Experts of a small language model: 50.5M parameters, 224 SwiGLU neurons an expert.
Below are experts of layer 3 (counted from 0) of a mixture-of-experts language model. Rows are named router (the router's row for the expert), down (a neuron's output weights, with its number) and show model dimensions 0-255. Each number is 500 + 50 x the weight over its row's rms, rounded and kept within 0 to 999. Numbers have three digits each.
After each expert's rows: a language model's description of what the expert responds to. This comes from a sample of Wikipedia text that the model never trained on.

# expert 11
router:460515412552482529561459475460483493475503564570537453545618469495485504493531554525500588525421489507576526388549501569487439495548513591432443417523479579507488473447540589523359451501529486571417399546517471440496544528560503479464459531476472552538418482491477502511507499487507521443496431437494518545563469584514467524457578518563460424414609495540503483465566475445468434557556593552527454480472437474475481451552539503450506483432469474432458577491394480496424426395539421468479595516477462570549497486464518492438445461421557500432551641557514435565496571536520500487545574552533458533584486425503509501456497389445509551519508546472516542509463523486486445499499469521499495429429431478535530418506477397522457580524452467483406549412549444563500592485547533
down1:537537532534541496498413549390580519486531567488357434467415458525525511484541527538541509362505523535478515479375531478496451546516513550428509390404499459468467527473448553541555435550519472570464408482598524589495405541568467462498434521421425426447419488484457500505574543491473503502512466424482491503494516492448510553496471466535515493518561412501449535536554389557546505516598455533500578461448552561509469461580491467493560515458488469473528488566471580520486486562496508525450549592576600454458495481459653429508562576528513496498511547540604491475473535507479452465538533482567490577465529534566498495529594467514486539474527579486476510517520478575455534461444435511515462562570366517519582543524491472436532451484491479493582489529482415551518446544517644
down2:529427526508594496498504484554507508502441517439401610533447442463531546585477425601494477485527522490452452525515554444487482560593517447442574522454532505606579488505496455506560471515487434581490470478477527470428541614588557476522457474518504567512499418448470468429497590551495512556456450499467510555616573521551488509475536491530529515473503511529487460533479597456501470506550564633494507357517491489395465588448518471569527505494532449490447532497453477586457437534527557517553513592430523460416564452555514534506568521433435531420467649505509389444471412464432594551415520511537575442548576446483487417487451527554500452536547553507432533506445467492506452548473532470573498477512522484469561540498485503495514487571521446586458480506416523503537552549593567
down3:446491478534479468472496480522433539496528522526526489467470578427495480444511497544403479603526441529482494507476476490503413451521424521569536493527399433507524482426541526340479512605418479451441441566530465568530491497475405513570524462527509504495464498459381472502446609556517450523466465432468477412403426437494449547625426486449442536607503536555415537553438533492543501480450531588519516511445536447488456454520471523591479532531554530469570656530508508514581420553437412584478478528503535535514442518502441457559472494528474434488531464607455521382520491479549568465469438554392536488513514510469492569492536524497511510578454463397523499490513535567520454581533547541493540481433456530494497572420512456518429560517540459514517561501495519514555644468465515
down4:569534535465434514549506594556479526419514422469564496501538500484445458455559492610464474328395550469468544518557499432485502448456578494542592487449546450481480555464588561512460620603491393428482484516504432543389495578513533528538512471616444565445500403493426492528541567517487543542375524534561469453527493501447455524547562536527505580467550507536556556473470503589431540549513469541482447591506490476495541499461532555528488458504503543499459414598565544543530477574629510472571569497562558465530554433424470459491500563506508423536507558560516458457416442488512544489583462560533542478472490541555466458492538387493550548504505488438470459454468558496519568479481497458577502492503499497451466537397555490562493493580503507430547574452489459494485534500558531
down5:528532473542505553514565466558502454611526486439429517522495450562558508444474512452513472463506565495516573552403497480552608545534494433504495577530430468504492449527544520511445558482332451463565540530556643458429406526475473454478471496557527520545459476538507459553492486465598547497517560603583528493479440441462420548493515505521522519525498541475537451485499590581481505464500500476488540472443566432519512459407542553431533472507512482462551482508472523467447503352527562502518399483578454466544515495558533476485617469567501441472541456464538480529428467561501485577532532500539551491380489536493527526481485432447705476490474398474522594549514424499475511505467508433524471420557453525448487467547448466570583548481508461485511564581524410550556586490554524
What it handles: Quantifiers and word endings

# expert 0
router:478495474508541542580474447450472555469499536567466472473548455492521426524474555465523483501475435572542522484443457456446435505452503518499497429530401518561510534531586515534516583540582521508520461491444508469509470512503497556525536636425552416455485506531452551532571444532452491539494446453471472465494456539427506514509582565548532486475520518458416451495532443481501534444405596509506492521436460571504482444591598473544491445535449591459433548487413537517431499472478461507438608435452482538516513451524475579431568538497529537514568488442542431558370492563448557452516480553449496577473460554543593446540536379484437472537509588430469521481568391437522449423554484462450538430505423524494564501472328485479513562571554454493545605446411439537581529472460512
down0:562450442551562434455510499464584514502465539477458446557447512534525482497625511433542540517537469482480458492523461454473492476464497476483375508539466453466630509582466488560457562504491473489438568429540478569395498558481536424444536457446498480510461545414512540501466483464460590441448466567430537466463493504516473451493531481500545527518469539458527451428487611392502521459590450559539536500566552462487475601531432528403441595569496451496516523602455493595517513423469497525561587473499491508515526555551466422528507475562542503440420589465490449561526531523489608597578507429547562429519488451426501543502513485517508624522581506576525505525502569588529470497527509362458465459408486521479494571468450521503462442573523598477507430475539537446374515536486509
down1:468482514525589507470518574400547475468459447544539511589493510445522522425450515515428441453435490445497587544584472447519525543498449519585511508582514381539432468562572440465463534529498541478492440430404507679505483395394417489510552396496463535496495509490527502525482614467515586538581480452548502577483539547483472488459491527505471535557531510514521460509483543560570527490484465523529503488551544502540564511559451479547426489578528484467492426545458470562488569544540541460515590513474505496381483481459545445628573491481464555487546473529483504617519521550488500464517520498477484575406417612526573556510568447638600477539456508509468566547498405489536473629522439558400456552501562507509492492452497497540394499511487469500496543484468444495514554465484507
down2:433447400438558441427533479481497572539487428460460498605432421521570488457586546506526540540365429440474555538460506530456534519531425472564487535411483339510520584483448528511502489533569614569457551506446480526490575520457445522535407490482549459435560530518473457584504496604423535424497441447525453409549537431398483431467512470602480466611478479543513527487463507531531503405474546461525444574493479455481487507505517450482513488567491485503465491540481508457455511497514476399453474386528492517508537512521527533494524537509605615501480577500496497549596497556593474497537435534506555474478438529551512380522517638491461527475523503435498492544538413497560468468449510508479408546525475429422473441533461483459424485491419483527508478440451552474471428532541524
down3:439507465526520585419493520423517531531473511568473574424463516453498501524606486496492467604540558608436473506467522432612601506451540590509486520574504440487527546465533487464486470413467464557485467539474460398554486556478564478462550514517477423596527482411495477486406538525531442520528490444413417512495528576511549452537418472565442530578552383439455503416463485541446469518586470476463503463497551527561528540587586576602573506469452429454458522493524542447555405547468465497415479477549465532606505458533461598508541473531476432476467416553508484428524550413605449527595484541563552523539519446489543495551394500593482505505554473491493514528507452442492551480443547469527541507491461502467435523497472565503479451380405531498450523519463499536503551564561443
down4:525618512494482531526479541506449593465475549498536567529439572535508438476534539434448493496518413579527454556563498430497527517440533495516572436547452512522516446528520466472410551490546580580478480529529513469554482463458437471462486545491436444541532483522560424453512489604515411497479466469514443438476430516430574630567489610496453575603525542570406483525469412593475552561466538528498461479498453495540557523493492537546439499586497507586517465456424591519542518434419399447463414470413558492508560501419460508395534479487554495503505515507502539526541515456542529513542454528645482538459513515462535501544521564404454390577531409439541530507527537553614512508502529512525573524448515404498505486500469560544524408566529568451517468518527447475358476513470509
What it handles: Mid-word fragments, sports results

# expert 2
router:437367478588544556521466427477441519481542544538464525560577458542581548528544538518570522415506532536537554445554436513440467504500486563550498454506431502474523547447503510582451568494423534561560468512511511462463533521572394490465409463458532424541394539502468381541523538556428567492562579429433494534549444479421401511455533486499521524434516472500469399407566502492509448534496513536563443509479451473461507469488520507448495532473485408440488573519482482503406486456525493617434571455459460435497519535496469388451445496460502536446588583499531408559475474543500478477471584457453487510518493486668536510496467443466429510552569566539530490565544550433464503413492468453541635455526459564585472469510513517564474494553505460578521554469464413559521534458513537
down1:435528514524492528467449405423500511477520406493490593556514435591524505445495502515580476571568568457499537527451563410516462497454492508505420574416494537458485528438535460488559487432579459564537450485559522489517411509545403430469453457532490503451429524540460408382544498503444531488439516542488485523474557545521455497573553447600558478523514464514463511516505601582471556486474502473472530498488484543382483396496464514558462535439585496594526535522490541503541497574449508512456504503458566461491490526503575483461427388543489544556560513470551534506458561489505519458528506429573449530545519573533562560460577484532473517455491491536538456510414504448502492491495464431504456465536494488567582443548448475632604496550598520530600417550517360472640427559495406
down2:465474497507463577526588574449462534455473530462416479527522466568418540508453432581548572553531523511466479505434614521422558395548501499606491522414614575508416519510502558460534562512596575504516487494450486495372460456488638521481522520557511510397512452378530506488488472500518592462430495512479478474601494571514525502530477497429515557430532590515533427644441508545418570540473487538495459428530483508537595607450557434506559525490503490535480524453533507559453447559489528527513482418437499567523505450537448441546447497495469542490500486409512529538512502475581531542464477521505599479496466500565444473554492545470472532509560507370545500488413491522540506455474521542431456495414565441470488562560495512575500507500525534446402539448535493558433457461409457
down3:531559496475464486533450540506483513497496506514492554447507444465568542449495507596551545489467506537512344518573454580440450503505499560616587440526547490427517441459572463496498487521460509454516518544415604515488468498467428448566514528428426597576534393561529483474453521534558556537520439416541535501522473532477401533570482505465514438553532510407528499444500509415540492480561460508573488543565469461440513457467455561460453566540500567550485521523460507424585575450446488553541442548477561582446395449493489469486470503438462495535640504429585511467542449447472465533515622459524526577499497514461446552540474502503500416461523487594492511521491514410537571589491547532449617415549521483482441439411525544551529432501468401579557466443494436502527609504483506
down4:575522512533427563498480477562535370440486423516515529459512515485560406469537465508525401414536525523433502436485512405511565488515431529535559525521473543502357470539526531498449467561475469507384481458454474500486589492500413493556459512585555554541473460493467513489430596484586544416427487442521431483541532540509476510460538505498505441568453492512478497603562507520415498515480512497556462498614550501449402418583553428520520473413534525475542522500497469507509550486526533621533475482562505519432499597537503472500520512457433519580483504564644512527457466604481491523567449473505496534447575524491534416497569444539370450446474544491491451497483524491446556399480497418473477444506495571446522557456484531472609472523553489416506478501504615533454446620551556
down5:432533516496580377445457449406471417590602434526540541477464497464470442442525453488493445474550555562486488440585583490435539528458452481431480498472599532563593537408518523480479517436353461444508536557558469504492484472471619494472540548481511447507502521467521573512401469495474508464469531482538527510547566477441489575521588475562537502514461496544525465476432549516406479444426533582466528496494443552566479563570495478550470464611526479480499531502397482501442438567528517573485505422578425572461546537549610469595454499426488487508448476484411412456547511556443495477546520548519545518458551505437514455475517445428450512560624546452551565420503503585563461483491580472448516480450470485495585430521495518411506513440543533441473508433535528463446407501510505
What it handles: Opening parentheses, word starts

# expert 13
router:423469409448543496575481528400464579473528534503473412570546531482484475468530550458556451465531565474562622490502551544519396507515457541525489436548429496383481554531514582574503544511538549507558384479493370533456480556508496529520497541490532551477485583398489478487580547538472537429443491513449546535511513440464566498347517542519510416560518397580458413435547392509478426499536496518577434494413538480398524450463512526583527422489497471494440574562425569571443538513556511515482533421437586536545491479514440462430544538503524493457531520447555475500425501492451560534482494519499534535485563558468488518503543506478383502592535540569569565589601419448504435457476498518560601468455458532508508438487535465527479462568472509477454546530521474516506554497514490
down0:547503382509533469460554497595515544504470462508495550631513461422490501477452522423491401474478453456536410458500607580514501495442524533498466453455589465551494465447471548580466569500480428454540459502499524467516497453586532495567447450513501539545413574499526431536549372469454525544522576472473577386522457389500521581550627510483463466600555444498395533510472432451476443497566547463551478482505458510546557416524455492554591502519459514499499512503491501506529493506504491588473493501469443451508539546554542509505560542456485555535413570472463551413367575550439451481450505491512464464504477465450476634477553555457576485563535390566513478499460496412413446521594570532477467578472431517511463498476494560530521481492487510481507441473528481513541633572495556
down1:489380533566475499538554502509517548509547537478509546423482463539632443526467494503472498413472566479558495463460558410519631504594575505532467563463473560555505518513518547481486433466444488589517534458357512484523510395471403539558570588526532520572561528437425582470577455452524466496520406545529513519558573531489521614577478489528497511525469473443570542447505518449519513611501591540489545387492528485500577509529616496541441478480513477577543574499471534485465493457545529495466488481483527479501532618468566486523444508496451478466539478521459605534509499605504417514494468506500476543485426480592403436503570467525555525481433423440491495489473542567565469605449511545505531509547475620465565457502434507474496505403508491526504534528594536510543596496432554
down2:427525491407411514508427524512471568545527469469461489450499431469414487548603556535504410508446510498517563352401546470505511516496528474580464473437455481514435454438420662472530511502538593538521459514443483536456462504561509576527516459467454456525563579476614497432401467455475442468486424424451451512558428532501463461466469513578454523426541454489467432521556511534451570519582478457491558380466571395561596543526424482515436477430509465549516476482516552392566478487461476494452460436496483445443513482506499457507511460554491528513547532503435466545476475504398410525490406513524489533461568505497511551514559535474588510501467392526504544473524516519549591477509517572495531436460486505442568521548516436514491443653418497472526552518498565535430488569455500
down3:517429470482477520519536516541534538451567474513467545506564506526527488557474509583512572585496396457472338418451453470440483461454487458469444497453445582493459511497483496438579494463583421516544537525507520600511544552448524474482524501480553494539470595577521510559470513521499454469516491503519603563558484481524477453587511449490568534486601524442623523566475512470512516533537515464522524524457489510462466495586442498384490485601435430519444432476578469439591500488455569557572449529504538501467428543472515462465475450433461457484454578494421503399505511416539514427476512482377472481522503542607472505446565468469540488555502487437546484473463504574341534557425454542465568405557475460460492454552599480502591535470567389378481555497503552531510508535481450
down4:572402537506453524493483458417485507463497623456497514547530486539426528588558519487493472542569502554461464556508463521485515494510473494557566454554392385461479505563484489448465422451439531520514563378536450388505574525587571479554503471430522511505472562556419512545511499516443512546540557510542478403474472421512520473469497639437600470528438545501526465544520582472543489514453478487464463611573542416487487493560446416390419551498473400517485527398422488488427506586507475449568462446482423537492432513487541595429489483551503642451513477500457462536455464522490458624454455537566470508558490459566493474542467541560525528477469541486422492559527467487492476536522426495490457426496546427573542500570538482486514535473452504506515414459519562434450501467512393
What it handles: Mid-word descriptive pieces

# expert 1
router:525500508501578436597473450433470585404504519501443476521580489559529410500512541482592496551523581550541540534501443451464454548599474498441423495467440525438545513476535532586491520466505504495432510553440428488493467550536479484443507507456515464511484455496455468533520436536443519451490520454481495465576438449458403531420538525432455492450513471527403447476594450527469527497550595512513494521421611597492459454515568522531553430481480463409508663572517594484470546460565480577541545505405577432606574504427429501460550582551516478439552495515536471499460561524490563504414526572474518504446500547598458552528496436562497487608464494515520472454540415481479463499523406535489527476536468522563475503512391463568465557576437504567460516452498564602571558452498560
down0:423540518502486474438465531407492509472586513530481520525576536471505531488482544551470539471428437491508538487529539462541591509456487534536475440493517518511477384546484452574619508525489532521438494557523514492417526361507428447468568563447533452493457508511536516575535631630366449614519488533536612461516423546518480437541608586491484510571518534441562475543455557485405508497584476531487555495457474395525467481512474563409500483486443452562504489508542598514577515487482522497459533485545633524415515444543489549452448449515497563473536451474534493535457562495463498510474465574506552466495436537548617447490445541468472522448565523486497558560537451582540573429558541463483535510492451427392521547529488566518552441408404561480449514467530571465521547552466505
down1:528553476440442502530496467483505517533463582522518470439470507532505488405504505520527443462536459596456473438487629483527517572551530491452424495553521538478525509603625574547536479570511573500533460457471611469479510444432568491515466482560461439449422501525474501431445448473613501533588495401498561487567438466373536480616591551559545492493520490478514521563472513473521460451495424525563527444445542564519515402535466556540502484609437499531491459496532507477446470544547474557494508423456565503465441541571537491454563518544559546400421499489539529467471435489456534558392481391491458536573479486534568451468465493549428553475494515464478426530463512422523587496413457639542533484459580481528526437487457409510411478416566512454536573486468424563537509462493480
down2:566459539507544457606461421484611419575535511533421438560411485460431569577545455499513482492452523584549452551535481544532548487450450460530533527466454497589546434509460480394456443551496543508432434562527534475491459388536444508531425479352465460500451504506442563494599554514516504618473497514523467517448512516521496490440501416562473499497462510549415438519539467537457485481467589537428499560581506567563463503450491423473577468474523596572500536493530489619508448515577558571501520551532580512520510466539461473493541494503483531353605532510425422537496544527544463579477485464433480440494539501525523441476541465514449504531519548510492464529438396574544449551497510535493556448500472435331513421438495525510425495554502515503501504498410537532526521443541578
down3:521549633533513433516478555439476490475450545629476409533557432537490521424454399461456483524519515507572541527495515431580497446474489547463462433472500548504608571499514431479459559496524463492471564517456491485605489551455533479454565469428586590479527503448486560440536472521544653540539477557548505432672494524487611469517626495420438434472462478600459496543466537527485519497518554445575496506456553514476491438496471542530379433494486616540509574495535535507436575492523454464509521487545412532493536405545555484417499617491538523492457474461510461546487480450526507592453458547502531508538445533490488499441476409453485605463496581468486518537598506489548465449495474566466462586495546459517545554504505439479531513479452592475401477437538516465501492508536483
down4:564503510475520466556478485572537422548470515467593430519440538526498375456479423397541419555556452459455463573527468500555484499528551410413456515522524488466545511513510501438522515443448552531495474515463596439443578494571516444409452511526514472501379487556559444528548404471608460497561472427446514499557463430446498599475496542496512506577434450467605478506472439546515522468548555474482572552555478543491424535530417475554400529493527505457462414538574504443367531543528520519478477464585555519456552561442611568427467493404568491563587496504435476490526566358521545550492513454500503481464474457510483498521567405461516535382479499468507534588433560501529553527574398454571476460481529429480497530580469497514437477467473489459496487471467498518549537527472497
What it handles: Month names, Thai bytes

# expert 7
router:501398468496478470518442516492453571475471560480531518541536478561557483523488552479534559441519544539561509503549492528460403478523462614547459444480415540491564597521638580614504576526534554564514455534487427475434484501438438499502526552427589485474430523458432449538530435508402556491526469490468511554504490490454537475560518470450456436405562527478492512380534453469420441517518621602551471484329443458465499484534556601536515460461487475381428489545390501469418460459509516543431541490417421456548523537514501545492524561465529476400458560424541469564460530566451532529426459438448536532513489462445552414494534423427467538497514520435571552504498468415456510508416494499552539443467504524498551491495513497554419556553498480552461569487473459493537526460512465
down0:538487562471460591523641430528570501440520463585499501512515507526502421680429547509512386522550510486477534467511502510483485529503557502478457577442360485483522520453477457601485563630513489456427496577526496511454503587466476490573538564448466526450542483524494519483457500469466488455538490426458366569501419460451454507446517506548544524458564526420394479566517433509502498506453526497500406489521489508526462584554546570571592499539423501438628562506442514447519539557539543591463464515523492512505517495552500540491375487498427528586525512543449537527535510490559520503631486464423491434488499521506470508508485547514471501463496560489538438549433467526433497523486432438514507490492450478444562463417510468510527515465442451380430543463565453427438458493544376
down1:522438478493505400445469566485548498453528465514505493566603508478571506566484570503483520490485540382473484491552546469393389427573481422441465440492437546488567392563476456511575506466546500475533531440520467460535480486553515453545504585532464489472530467493482496618480451542482420473497571557500471456468508483392534520554606518551497541438392566502578528528529471529530431504510504491470459490495506533471479488523494388513415510527513512507510532564559462604519506490463521446503372575472507425413561490533501544585578534447492498555516541478552450501496489494543527535464576465433482517499430624538533575505456504560403547470636563535484524469555491561500599573525485483532436464449547333492481497427462538500509408499418514456524429444509467552549554604509528
down2:554472418511493489523614458479496507520538547560509414437445506530459533449516493538507489485555576551503471490584447561474493480566493489554517568560493492521590532517578487563575532482450448564497394526571485565560545554459433404528485464493517445496499477647574478408496476385412410536425519511532589491497466420480531502515516389454502529480472525486473501509499524469547493507547462586483611506504527488513527386391491542485493570490602467464448490573546483428464423504452568519550489556430500445450516525451599488563469561502412516565535514513505435523550588458508588629485452463396521532511523517489510461485451467618456474401511546523531474513459466459570458514504492514496567425522503532439480522478505447494382565483445501488479524492497429457584495387565423
down3:458537527413423583439499473462548506569481458477488473515508558489369456509449480446486536520486605524502530514573598436435469516565457526441452445519460549477473556484494504450500472512515432495532505470545491504417535441515455428562488560514540491482525400506493490518513449551478454602453481513504545522495498524487534523513505529549484498499536471434649470561480467559452443544464516416448548568560455579568481455574466444469476496477498565444432518437545467543573520531489528555541546505463456487470524456562488524455510497556480464575475444441523355466464501471519407506517412559460520551458404432607615516613472491453458459496560492518469548512534543553671507513591575499461499527618445488505444525418478539429473572446589471554564577524494626590496503543544490
down4:574457598498408476590491515541514484474575512491489479464437493500473478515456538548504549494519523501589567497480491486458516523364495584476447531440501464494486500529486504477488675456497506526594512560489533536435506500595565536461531546565500475545436521577570405539527545527450527500546457496442525532477646417475450571473555521500607514470509545470410539435419501455518539453493511538433510568489543418520491527492490523496426541397446594495552591431434454483520489528426485413421432476492507463527515569506542527515466557516586555534476517458508465545577505483467432467497458450449401496515526561565503431482503406540614461385560468558548482454541447555580474560510535510470606515519600486493484478533501558475442482522435441515411515499613394422508503495497492
What it handles: Common content nouns

# expert 5
router:440542453489520493628501529485540477432525605490443454499529490460512499470503566477526509425485605568596575476497533537506415576543436499565475531522458541512499542459543517538468609563514557528570404468556451432450507569491470509515520558447472492485505480575538468485559439521453539555446487454500534525536490436508439532495551455490466543499624451517421461456549507451577384482477529545573503455415522502472536469542503539451539358506464535516493549561471462498429589448485473485467575464474508520670492506495468481472509542462482489415632565433557371469505474567561591550527448523508526480483561558609520546480500371403406500502494575502475558498503458421507439499449488438550586514466529560599535483498449473553496479505500523518473538460481464403539581489476514
down0:667511498491451562483533525474416410553526392509568534527609500585437517548466471478520515572511450456496518538616494466545473456425579523536532434529514521522536546568499489508592515489583489538511468553520486498461478579526463493448513572537618531505512479516515474539530548454484466572489497545500541620563472530540500491434538454508473479476466511436516462587498473521546522484469539554551451472437479547456515511530482476519499502393550445519435560484450503410414479459478470423562540444363497528560437455491457490509466430535453498474437532499412604452596518539494558395478527579533553468435437485471604536427480529493518459513499522496466552462545504456571497455459563533415587564553587376438535525459496503527526574477549563574503501491534381544560533487394433
down1:555471571507404464505458488469474522546441489507556522520503582511485386518530512491532414456580515514435509431447603535473597371563623541498489514550542459461498532561486420457493465484594515479499509518568556466516453451498438470527432419437472608522499533586521447565552468572463502474562477543395444443497475448496513519616465568427418577481522590454467506513478546461483558473451551485419561458430478451555511526520585487592406520523407497519484504509469475472467460594513487541517491534430532455471572548530494499519524479465514511504539542558548455515547526464450485532432513552563526519435422447546527554484490473474539457542479555510541495419452576472597383470564511526544420541505441431501493515518403553535365520536555516485608511451587471550557438474419480
down2:528474480485460565469491465536534581532529418510517492529596495563612490428531525494558499489557567529513484396449420413563515472526511530526538396560474507424487521529474518496487389610533545497395439461546469632457536363542515598536496442471569426504541562428470561513583560484497489405497491553617432511515470519502506550479490451494457413518484578515533475513533553518495429515520528401555472421473448427521479513508431458542535483480572500543565551576553522475574431506531528565486532450645506435503522380428537411463472464491438569475552519576505438445516541536445407458492426529526537475526538487445591490473522491456393508463453607463502451455561543414478505435452510510474523525538512526548457498539532459474485459511437422477529559479529545525551526500536507
down3:548488432605503430521524514508495459481348534558390535397503481491611496531531500623537506478402446438464515484491445599443508514521518462432481432459521534477508454478457510459533479496542450519415610503491539442546401427485458555477496452499506595478506559551469467546466518545497500529583495383538448504442551459564497496559489450435523511595532480527457538473581515487530474476538460509541547455529549509534577439511489483450505524427466547521499513534531452520497543521408454535517612564551433493542541525504632542532463591548486455485546477537555393445459360465485610501550555623524460442425495451422477409535462591502542458464466512488516553550512569500502513468457565563408444434508511528501502471471543508500548534527510553526458495581419538581477562562539495
down4:522480527473540544509525546512491619484420449574468516486436524532536580525524491560493537567457471465414432532510529532436440436508405570607483486445650467411443514474529610376485534484504567450514521457464460511619464515497477609562515480560526479563491458439485564471533516484485537553509586475582539488508402550572440525493401591488544459558511499539445520565646518523441539506518465574461448565550444495520546563495528496455502543429418506490474494487517602556494505444520489465519427526517500539480438408485572497577385481441444611480362515488479498443595523448423490465554456481471540470524436477525446536543510504458490452561502485480520537489541464479621447441482483500490455470438463493482471440467512443551403570456500495473432462469471429515486517453529501
What it handles: Name fragment pieces

# expert 14
router:523481474394516568536350474495538497417560513453452494609526529488557438474607450498536546507493520461605498436548544515455408510558479543521377492467548487487462538455545534637497542586564574433495505499562380448566497521509520472576542541397479507494547477451448400512521475535481478454485464423523505488571468510481523443492592522532462427516578474458459497458564444476499461573470524480519500525419533557507492446509491552429563484478539539523408472526434513494443493465508419494393581499420514511604575449517496489413525544448464432444554485434493491571409528470551520554537482470525419559524440463504535467571503406539433493585533493571544561483530488473454505441456485432491577463441465574523524472504440404528500479606491521573431499538495481519527602498567470
down0:509482483558554494402486549513534490593445433377482473533439530474567502522455559535438575551466464555570463582568471415520548433510495571526496467548437445480545539596594465411479504471606434529546514454480599451507462576577507520504512554577479473493530491534513516563569444597521447475517489455426541468608572480477426533452458479569483526523555457605585544468545415443461518506488482461543582487514553462432495508414577491537457506535505500553489552615460506553601511476484409485446478432477457581576562504436509593546462577550485419405515537586491488516540573492488486415501553604496486423524536499508493407506507579561544529539510500478453479520516522510429465464582468534428508471535577464570431511492597494453557547428508487459494520539427465509501488527511454
down1:386541466494530479491445444581548493478518507543540445489405531452427598508479501476518513535504549480528459485474536536540486511492506534545504536443562481488416547445483512529490445440521553433522485583443466497445488514491549522496440536480435527491472573478505485451429397474494566468349525467498516342451473547615537463559444584433494524406525500530524517468601454438576473524520489504481432427505445495485458372580484540427526494445525532572531562523544545495545561404522385485501478567554448565378428469593486510496480478600518540563419528417518515506516529477432485400506486480581586551499573509435471533569551445510521457570542500493441518523448500404429478484592449536443602532464609452483477502478564538468549528478444472489454462562511447497452525552521457
down2:444468524605605448456513408508452462483531544597493564445576607516472480470476410583571518580560480475525479496537526432488475494468451456540483466491444540558544617464573467594407526515448592456441442513512485532495508552549442553513575526509444564463605511559536483549489425444540547532638566502545503510506624422508507479523418469516458537440499647501413428545564487541542525466543542465479443513484482513490457584569482484518434467490482528556588494500489478615447451550493502554588560442536471416505505498480524539499505529464452504546550569509520552483488446529542578473496477529485490491607465585547517417516538421594506510516483562471593520524452517543554449511492461485489473525463527492578538459473535473548482431481576457369454511600550459527543468529466466
down3:534506525487533424519435487510481495462515463569480489544488547503560501546478430482510557533462543582457537490416524476528530588439431500423547413529450524495511498448654501414462517485504490502516469556513416561496489460426565452511478548443514518530527496462510541462600577543548470619389519482543585455470459576469588531537521438424505435527498587591496537466532542475516541497526570473498479492457469469530429493489490474547485528366536500386390462437548551489570460475510595476442534612598480415566527561537558544549556580538509484530504545537501573494493537432404528535449488405521507473482491627510496513448412449423466511492568531455439540550439443548504582425619542562537441478510565519458513579461474504467512503509502478458437495447531572530522608447477504
down4:479487427507467427517556494509558533440512547482594485461540441453466530380508493470501503580526417499556514450550480550556459522483530534471471523533520516456455447559492546451522495529405447440443510440544578440552482523557430518539625504508467464586480479534516526546583549474453583454447513497580454530563565563584573470449436411501463451554492478496507450509520515534513490478562505602505598460570479528477496513534471508407469400432610437463475452502512597546556543482599523512513579429497558472526581513493575420515509533548503469526609539481528459533523543579511509534600483517526536572574493484451510515444495506535473529545453514507492449525578473551484480447512541426478408386530453425497449565459523500544602352566393449444484582506536573442424539548561467
What it handles: Copulas and paragraph breaks

# expert 4
router:507464500520513558536495410507477571456549498492509477512525476553531406444516516496580591524487545532532455491485541472465445455537504487570458476540444431401451530525536493532488567541565441521488493427470490509494531489534478476418561555507433484540416511474447515490557395544366547476467549481497523463507479486439546585435485497477469492497584529506419518473537352390452457510528574535514510456408502508409578545477570532444562474460471573402451541557463496409479603436525427576374630450498498474514536476493503476448474553454574519492627499538482498522410439471536508478501498514440456504597527425530529452493421527485493463556521613514536460452481463526442520489449401539583536507472445539595624426487439423574508558508543512512440519505567482569490526464427543
down0:441507440510442467501510491437424496525531514440523458520520521586545474530384532488415438485430559478466587571585480513511442516455531469605542537571425425447516445484465468427517579442494463419493538532564453520548438454497446538537573511555401428411457422437584571595466507473525452541563500451503497506505499492541482543502602465532548530535461481527416509550567518564502600516504417544410534500453573557418530407397490513452496576481470467453496458555479460376511485531537503437565398491539433561466512525536494424502499517434481503460487418463558433358499505582398536509537504481463526447512439523516396518522455596490437429487479509521516495537509534488530526522624538561494546417551572506476541429487524478465504468488544461510512384542461454510530517436522487
down1:491534530493536418491503477461420474534489526413475482509525472418539593472453504483622524532470537497648479436504483501473530528511507610479412498397538467528542536549529569568474469531562529619523544542561448541493498497512517518536534463471507428540462509469511538479527547492460560522494470467445581519569589493543453427502476539436522512587495512533540409619510564564480497529516507551570485428484525482600563501508499396424499579440457555511458417461410480512432473558484505417546512404523485571568486522525536534497599542520499511597499458469529529447427594478514532392532572487492534482456510479499479439511508449405480458475438529488454591464574529484512471559564566442522426574535502457479374479542457523569565502537501557546352466561476476372430519530527502
down2:478555535563604389523522505480393638502460409440423403560543566563531540496462435498491557527551547392475518460463542413554549494470483499477548558613504517465625464455540468446465426458495519545500466523516468525448496453443430462479423488569581498476499523448410542500462475527372424541553453487468503433565431484528520402533613481500520532597555499559478593506542493492525505517437495535447507550567472588524434528532363556449455564556522483552444496550473452539492529538447448518505518425503547476507466487518458506526575505504547524480536552545544412534518473516475469486500534463481413543577472421564470517451463466513471551556503488427457490572558432484499523517569458473511495478469393475556432528540403496595494455490439457576435519468475594542502550506567512
down3:489467548473540386485531550481479497492417488472458528450467528530483513538509522483530513437508473480442458568628545480460574487536444524569476447543442549473550500478515471530542493402565445566503420450400591532569638506528529435485531605523451551515517538470462442500555525480429452490427587550532459447459488464575571535506584484455509470458496535439490552549494585450398558499532578537459444398436482505471460459517541475456572503454522582467492471512577482447548485463546596468412496495457532435451506522428481531520550540514437570438545531494442573384473479477532448513577477515483507431495630481562441498512435524485508458466529503498467518398537470460455459454503490563605561522434428453524487481488518547579522583556471580575485472554645482483534499518415615
down4:474488533593524558404427487526492421511476496477474439399467441467410530547564574522495522458520550474461548491537451406528499438450494480477476515454495416554548574515504501554608498424547478537502496508510583452549573535597590521481470583507472459573548455561608480551500490585531537335436523499550452466486502459540468519517544447515599508459430516475472477473555367447503497512559468461490472504579509443408459469464461478459597505529496460609517508560484478512510531442560393474444451542570487513531522523579492482489466568556480492556455488525562401499491536527481426526529415455508523529481411509468432498438450432561466458418531405599515452503496527553468567497548529530512436506419568454525541471415456443458472381514498398420484483466424489487469550527465569
What it handles: Suffixes and line breaks